Experts of a small language model: 9 layers.
Below are experts of layer 2 (counted from 0) of a mixture-of-experts language model. Rows are named router (the router's row for the expert), gate (a neuron's input weights, with its number), up (a neuron's input weights, with its number) and show model dimensions 160-239. Each number is 500 + 50 x the weight over its row's rms, rounded and kept within 0 to 999. Numbers have three digits each.
Before each expert's rows: "comes after" lists some tokens at least twice as common just before its tokens as in all text. This comes from a sample of Wikipedia text that the model never trained on. Tokens count by the router's weight.

# expert 0
comes after: "\n", " |", ".", ")", "==", " ="
router:461528486410454583594521584563405556418594541475431467578425499483487535434588490524562508532464455483504446475387473567468443483555477596570495455427574505408537456504452497397498518449503593516454489504561496514478429462497503563560461530
gate70:516457605492487472472488506464537496489525496494566532553519463474508459500512613483525506575572543447553525504653543466516433493485522517518533552450572481509513530532472494554561433523487476461493485525500505473476512522413502512563438425
up70:497572495503578577576556457514542444444564501475459497513477500500530538511529382481461481464480530497580465455474565528517509634587503448494463467518494525519424457485431566466548589433564573575532488479451557593371525564476535548440545462
gate71:580532525542503500447555460529433488559529517391474488480484512533553454510525486472604575613490504618578494494463435445560451532451499509539468490493513551540545493506394424474452564403445506443506505470529482571487485497548558555553419570
up71:460527599601499548588475539467526494508498552538507512545503490444462429505448500532453437582551528422439493406489555598485529495489504593536467459487507516515469529546494488609536471546556491532454578579612465430589605443564467480532512526
gate72:482457479413492432465403514548458513494573478491586599562486490466498562482443507551525457610540544518413493568497472501464468514458540636514458506544454425454488474566472569563445536453481515543493538522532448479556451508563526557577444419
up72:607427471374528402552381490448442452542530444572558491560586517510552569454498576519581480563503511448456548566499507475496522478488522634506416402573539398442441448479421552634511476527508491488389493606516464485525415477484543518521401447
gate73:425378452514566469534543457412505430544495469484606512497475420415443485513464508474497435556383417547579485573517495540453522464501535456457467552518546418494485432496565500479413561465446474517422462589502485467511457499568462502575469409
up73:533430523522543515426372558529536563490464497581435473481449536508497440513552571538535471525418549462546412441474442520495531445479480557478561570453575504364468525462502491457521471489594498522480533476551462500496464597452504513400596522
gate74:545515515641432595493558576489490417578537367557462532471531551501514560550500483524508621493541469480480429424487549538523503464435470517544438539448518495528563555480497383502504534552507377522542511462522529477535574403547563497487488545
up74:548519441534513558517602544485503557594553385580481529434591532596520610513430496511430582507512462570514505561471568492477551504504563501555426473477528574570522500433458395462496491462521447504474474426457531555563441425515553534418458542
gate75:593546616454488560480516477435475542499498458483507566518520501431461499481496456540557462542620515607473527506470502500458540544476411492539510520469471442587500505503518536456569361534479552425635606562539556473480590501421538501454486465
up75:421453541399569482506535537501561374456525507474496561490467591551495466553556502460510514568535497505488511514487507424478502497473518513563594555458575531483453527472504480554361477469505466502497566515470415438581539621494495570543443545
gate76:511513562531497491553521484494432503454447501490449484435437498519487541435443440542474594544495465399561489477649500496569456555529503484476499472532459557517517460543463530527472487533496465573480559524463539543540507591511548556497565481
up76:510592490474544429459548479449541435445518541588476550553487538523525506477515534407435479521498537549514449496410479569451450492535510450457447511534459501507624543447419462538543504491547493403475469508531429412506521438495405493512520549
gate77:522546481455520475508486606530508506469378440515505508524595524529598467539500487592371588538405517543579426538529533486463536409484473448435563519459546435526492525518537529506497547445505463425510582540471557491603526524527493557490565491
up77:490492466456521457485480452496495474524546483500506486495548512520488611530492428473563554505588485414518559503549509512540470575553486476506545515532504538477589479538549487503552520509487480445485423324501506449437491512545524428421462502
gate78:456477579513472473464456555532514563487507529529532511500461500509564509498450490461495574492577505462502511443462502473540478476569400481513528520636420414492391538584538554508448522434552521559435512519503523573518482533483538541492551544
up78:457455582483545516558436486512493534409557503528549541562442561477522487522468590450479521572483525502482460426415505431459444467533443456383520534475520547461466498408543516478464587523482561501591483511403510469529478433418492549438440509

# expert 7
comes after: "\n", " ", ")", " 0", "%", " 1"
router:590479483532454481456511491459504543512516570482495470510513466519541541503544542498414486567483484589491415409446475501420557510429431497513508502522585493486482518448447537541504542496615460462493488604607495491462460517493476557610480542
gate30:451491497537539460486494590487592490482505572570488420539505403495493481460527533385438454572475498501494563567499516476505531442570469437455528483492530489600489445522493510509571502547602370542441556546561495546447488472464479443443524554
up30:478470476485488471519430523497574486455551503599584424486532576475502501417482484515540486414547522471496462506599508495564516504522442496504426557504436464537432417521533522435473498537456467522479476437431473586553527434553415505458531602
gate31:491448502458516545490558621598558490573584508418565528494493427527473495506396465484530466506516526588426477567549674561550465556484529577520550495483588481398440449508459503447501516449628533532515519533541560588526533500526543480505409487
up31:533510525505402603405449350459446480525480478535512433482415436540508510573543546487452534515443442495549543457511435463509594435490541438449508541558468554527490528578491511554474453624391526449530530513439406385544450519445433519492506527
gate32:417505506403463481456460416615492487494505554483538463498487409485501540468522480436516529556489566651436482563470408617487554409689511460468507430446536489526456433546390508444583452455454495483548542467438493530436506558484517509505469521
up32:415480577535567534509505450411491527588535531509474444514492504442424439371465553490429509499569386511499480508504543487448538520506489525481512547501549570490514517413485475395521490417470540497493547500468463485550488497530463569535524567
gate33:402602551437598591503471517520483465567508505494527536507532537531486467537479487532416469525465421598470533506435478606547521513482507528490602368535516491545521577509418437616583496477540508470555484487490502455509473527419539559625542566
up33:440548531480565505618511555451508467553455488569602522511556544480452531531573477542418537421501434577550516462456468579465497609459442489526636480529608486545536523463469527539553482489537511451528585528520506527470557471455524518597546602
gate34:478538430488487493453518398503507509559500596511574587499480590628457451488548494535473461458532477549526494384514408520414435515462466491465472484499502532528417502529521486468519516504557443478542419534437503452515555521533482534475490413
up34:558480438499500460385470523495518495487533485454524597558487486585525541449498463570539498534499485506567463526519476513530539514475530438484569536487558435435624484528487526446475544564503552450555543497564464515450430441530485481540544540
gate35:556570580550576507508426420568520465497425540563494543569513477624422585502417489532511529495510559428526453468511474423591554528450420484530549514536534484533500537464550564483438550471456488539607455447473607494546558565469527486613510624
up35:542479539445497448479497491470490526393532441441535560506559515504586595467427497511465567579455518568496555647485430477492545496481548547473483574474580454491520529522524554364476478551483443449507495538512493441425477503493434497499443487
gate36:521461546474541523472612508524430482417537485413425546529567404454538530426509512457462508530548434470473439409473533455441425471446491572518509517460573488470475536452394559487459476445492513386518441426491536511507582492495487598572472483
up36:431437583473477562538502470529484502452533534438469507570565477538526497493461463462492517496470480434551544495440469519463557462445506567365522533443469476470506512442441577457474545540476516510526441497479545498529500381433499547494506500
gate37:462524482465537551504406513436463505547519460510480490500458504450427451513438530520462503543414553521446438486525398520497506532365435548451522533379453569573586498440430526552445444556530464554437495617551452555571453503503496443411491510
up37:484491458548573471453568467470426456564437495496544543516421534489503486495614486490455496375466512489467425480444546517536440554529443464521518412456510566538416503464497450445398515467561516471487423505523522496519475572526448408454543387
gate38:566531493519505551520467478579516576486526509647470440481433510411474559530374482520527553559500518459525533446458509473422478508514447532466489459506515479505559465398527525472557499423526397521464528497479588525489469576570394440435569566
up38:531513462485448490527624495608528454456441573508405468485502497517498415450503528524561476516506519534491530467563485470514421579443474551451476465507469440575531500459608480501501535497645506546502519518538544503486481570600391582436471497

# expert 2
comes after: " the", " a", " The", "'s", " an", "The"
router:540456562482502531524318454551541428536533427479535500556532581508552483469605429511552509437489468509448531532521466548451483533472503549440516473484507418422458525474515482492506576517543592583491490519524535488594555436517520508478546483
gate0:415491530555572483478545522532537467509472470492533507489440523380510528530518423474490481481478527503450550498498436528403550453549408434453484397447421529541408430474437539455455514513507431551606457458469530533506461398530533537429506485
up0:527457507560565524503478509512511492564513514540412524524556559437386535559506520553391569549505469587513593496433573540529547529464587531412507509488510498578531496459514531561478416597416424540543538566480485586471462535539519491454512502
gate1:558518596474477491466508531557557448406501456520504469448465516532538559433439558468517473452447463618567485521501487442497498502428584477410487487519531461371515477566482500445517523430525418496423465459526503549510561495533517414595547559
up1:449446528486522567498452463570539423485490488531523432433434527475556569425539478519494448499591520582450495479515487527514490536478550571515516411483521433385543531553539517446543531451506477495498492485612533492436611511535455524566559535
gate2:503464592485551445526516542472504414528551429530574548433499506601431471464537499542455462462484502455516478526589541400432499502571585564413382554500512430468558462442514539626547442550504484462569509477502455495581458483528526488453602554
up2:550506442513464473463454492533454543453481507471535466464481585498516531511489472532522538578440370517461555541416455525539495485500509377627469435516517575583430532586581520443380449557490479519484522515502500492472510540432532524440543545
gate3:519457445476527517517513482514524437464449424397545463527537553506582435528526557478580587448509554501534512489407448356499513391468547474465473509487459483456519456481523520508431452515477529509468537629491543491509501438412454438443527538
up3:532488480572506466542445450544421510567410460519503441556564490505481480500607526474532459528493605526494514464479558557501518442498418529459521508523427563466529549562470455527468535505417588510456497496436395540580422490429443611522503578
gate4:564523484420532410461572535527547498497496496473624570449509388601561560454485411440512567578505653555535498416517542473555492479480527475416490499484523530487495445521501562460518438523574515465420548495442535443475440437478481486498438492
up4:563495460496461440454541425448521455521424528575479434471397418457426512458447492439422514568581505550596490507479537378514424414543483507359499559533485401530512579433515545476489460407476523502478505508506409465490420529526527385559546496
gate5:565430509475547506518482563487552517589500500576490507514463434439499500563478508542527473543463544550508571512453471574550454499449541503454598507517443420472467515494440520488466543562535521469544505503547503467566573525508493458474350501
up5:486500390506506537630453568520503605506469516508560467521466361481523473486489543548497456481510529573366450528453426554568413440461523514524569412450437487502472497442470476475524483491494550553449574499548451537456498476461449432521414401
gate6:508541542474507430414550541507484441420569534591518486527595515448399544489525471546543444501445589503491512512474521542506510484571462494557539469551425546518506456500457457493541503462472540524484542435467503518404472544561521526459478518
up6:539566510541510531514555486563530580450544595516465405495565543517533571545456512508580572500574469495519450471462560511434537516503519456513604542564480468496488395507499493462426470504460409553503499523524516520463549513479445464545513547
gate7:427526562514560616517508611502420500469556452534538510488546463522457499469493458572450481546464574532433535525460462513509537502533543525492498479412483583477532450460449418528457491496505512456519460539432489512580557494463505575479478449
up7:450537518513491527548534509537421505467545505451479462446508517484505502441369546585438542525443488486403557524539535475479558459480465473490511545539487497523541461487516481496498567515461502486371460488537520528444550456517473527496589472
gate8:506523487493503520515601498518505488572419497541413544618586460434517465380461584473508560524469536474468548378503554509515530404541553459533412560539548603436492492475436518516554485391458579518564462523433453450557502526519548471514512478
up8:573422514583401456479472567461487594436476472461451459464535499582487546577576471477524440480553413493522530458499527525515492498533493556533527538505472410574431539540587443465458475640576473418537639506626500523428469564462454448494516604

# expert 5
comes after: " |", " (", "–", "|", ";", ":"
router:537509335524383503561479582523440522517560531467432530497592554444470491458491460449509526528474448534465480420474489457525404470501562523544500491514515422530533509470485519551451493375477576551473520495465577490354537487607487474460479500
gate0:493423520477560495493520506518490487488531565537440415466546486504571529446471541517456663590583491571479548459524494491527505540456536491515451577533477525496502537450564567504426538545472515540436535594456567573572489437516508513536525511
up0:477561461502440522449587567461492450479453382469522493433439512492363456535464452601480478427394561481479487461477540476372504464493496568513510417543477537489514515495501510470461445511534441433649500394471418471497534544392379549539497498
gate1:458557635469560439576505518495537487459577507424546516519568521502464450431507519510525556484488455531481506596400522493481492562524477475530522511391564340534550475456469523469441527475458503444516507489526541491513622486508484520471637476
up1:446495430447497491561524445590471512488510567512514417525506462409521591569436525519519588535477499455462428515504506494406524458491439503511537441532464551513521498493593546550499541498528462502484507477429534512503432433465493427441481504
gate2:493461540456357534572491521559554582533444579534467360519373625575528440588561545491529462492597488530467454468492509481488523380508453499484520537540520494496447459460469539598544517450571533519519441517476574499455455469469408533511497503
up2:492518537434424518532498489492530579480554543562407390556453524507541517486437588552500417444526549534443525495427474436444515534527380568488537602590450522488554461471384610516555509518523533559519427460457544451481435583486471558541511560
gate3:488521509544465401537554536465488534456473422473546532469548578454436525539485561599460561496529498502523395458440500511522414448575410463558483388473551492484500485491560572517494330683486492486530463535482480498514486561566482526476550477
up3:499481512456575519540530539535502451436515594515450470484503473422467544498492513542567519525457512489516557563548555476489607542506433524474503549506489566508498485450457465539472571496556421483576548466533435499448474559583454480380451470
gate4:481493458537486513511451539517512449592511450472513488493493528563551448550518493616448555544494535441411540419533608536546470480452427436546472500449499538556439516575436486505471470436520506460523486416446483483461545497496530426573498519
up4:502441473423462496508490471500444473549554542500564459512398514482496456523504476454431536557602517484590478476645477472529566505526448592558532435461442544569529497495443430477584420460559433433498548432480507437509507477441489512478585473
gate5:524429498440569496473514492448509514620487402445379471469573534545551574501565441463527516483544547579494505477462518423434610546512509460509487509496490600477434402532415545517430481530513635549462526496481471468458460511530481497497510481
up5:556457423470490541579468512494457516488492471471439382453535533415662561382467592510627515493453539545544517490421630538513472530541508574480437504516518511457436431535507518474526534507547598566478516511470479492530473563488488552536479526
gate6:437435523551508535540548519487476534546454512532558511411524477435566470554498501460445461468578521431554507470527562450532533543567515449497479449515573506440512549505515415498443512540518524522532531578489540479397440561467505461486578411
up6:441446549553496541504520567490476512494419561545404572518467547531496456408454475531489496508446519452532445538573495468468454502500519492420590515485535545458517504569490492547504498491540464392511430588465508529498510512478417462457471626
gate7:446429470443487535422541496576462544525439563595437518486522518455455540560513478465506515492560526555408465548461502588468487493469461554486548547542584563465509485475479581394421509452530544486517439406431535396530567442500511507431512569
up7:465441483473482488435451478481474577490472488563503577508473510452513571538569467509482511490453615527451500539408484512538559486568546503523463576582495482459526529545566540378463493419525548422507394483531488475531613483500516469454423522
gate8:434530509487495478426496577410492480520495447481489503495492567434625490514464399555399450456550573544347460432482593495512523542535523504546474494454407509572611463452521549467469398538478453466515399412525510504497518472535480448539520559
up8:520540532429528535536579596495465514525441469476457542489454454464605508566421429508463533502492535519523510546534460562458511522477439484480541338461485501584614526509440440456577509464542565485548483544418494494549453505551547510527479541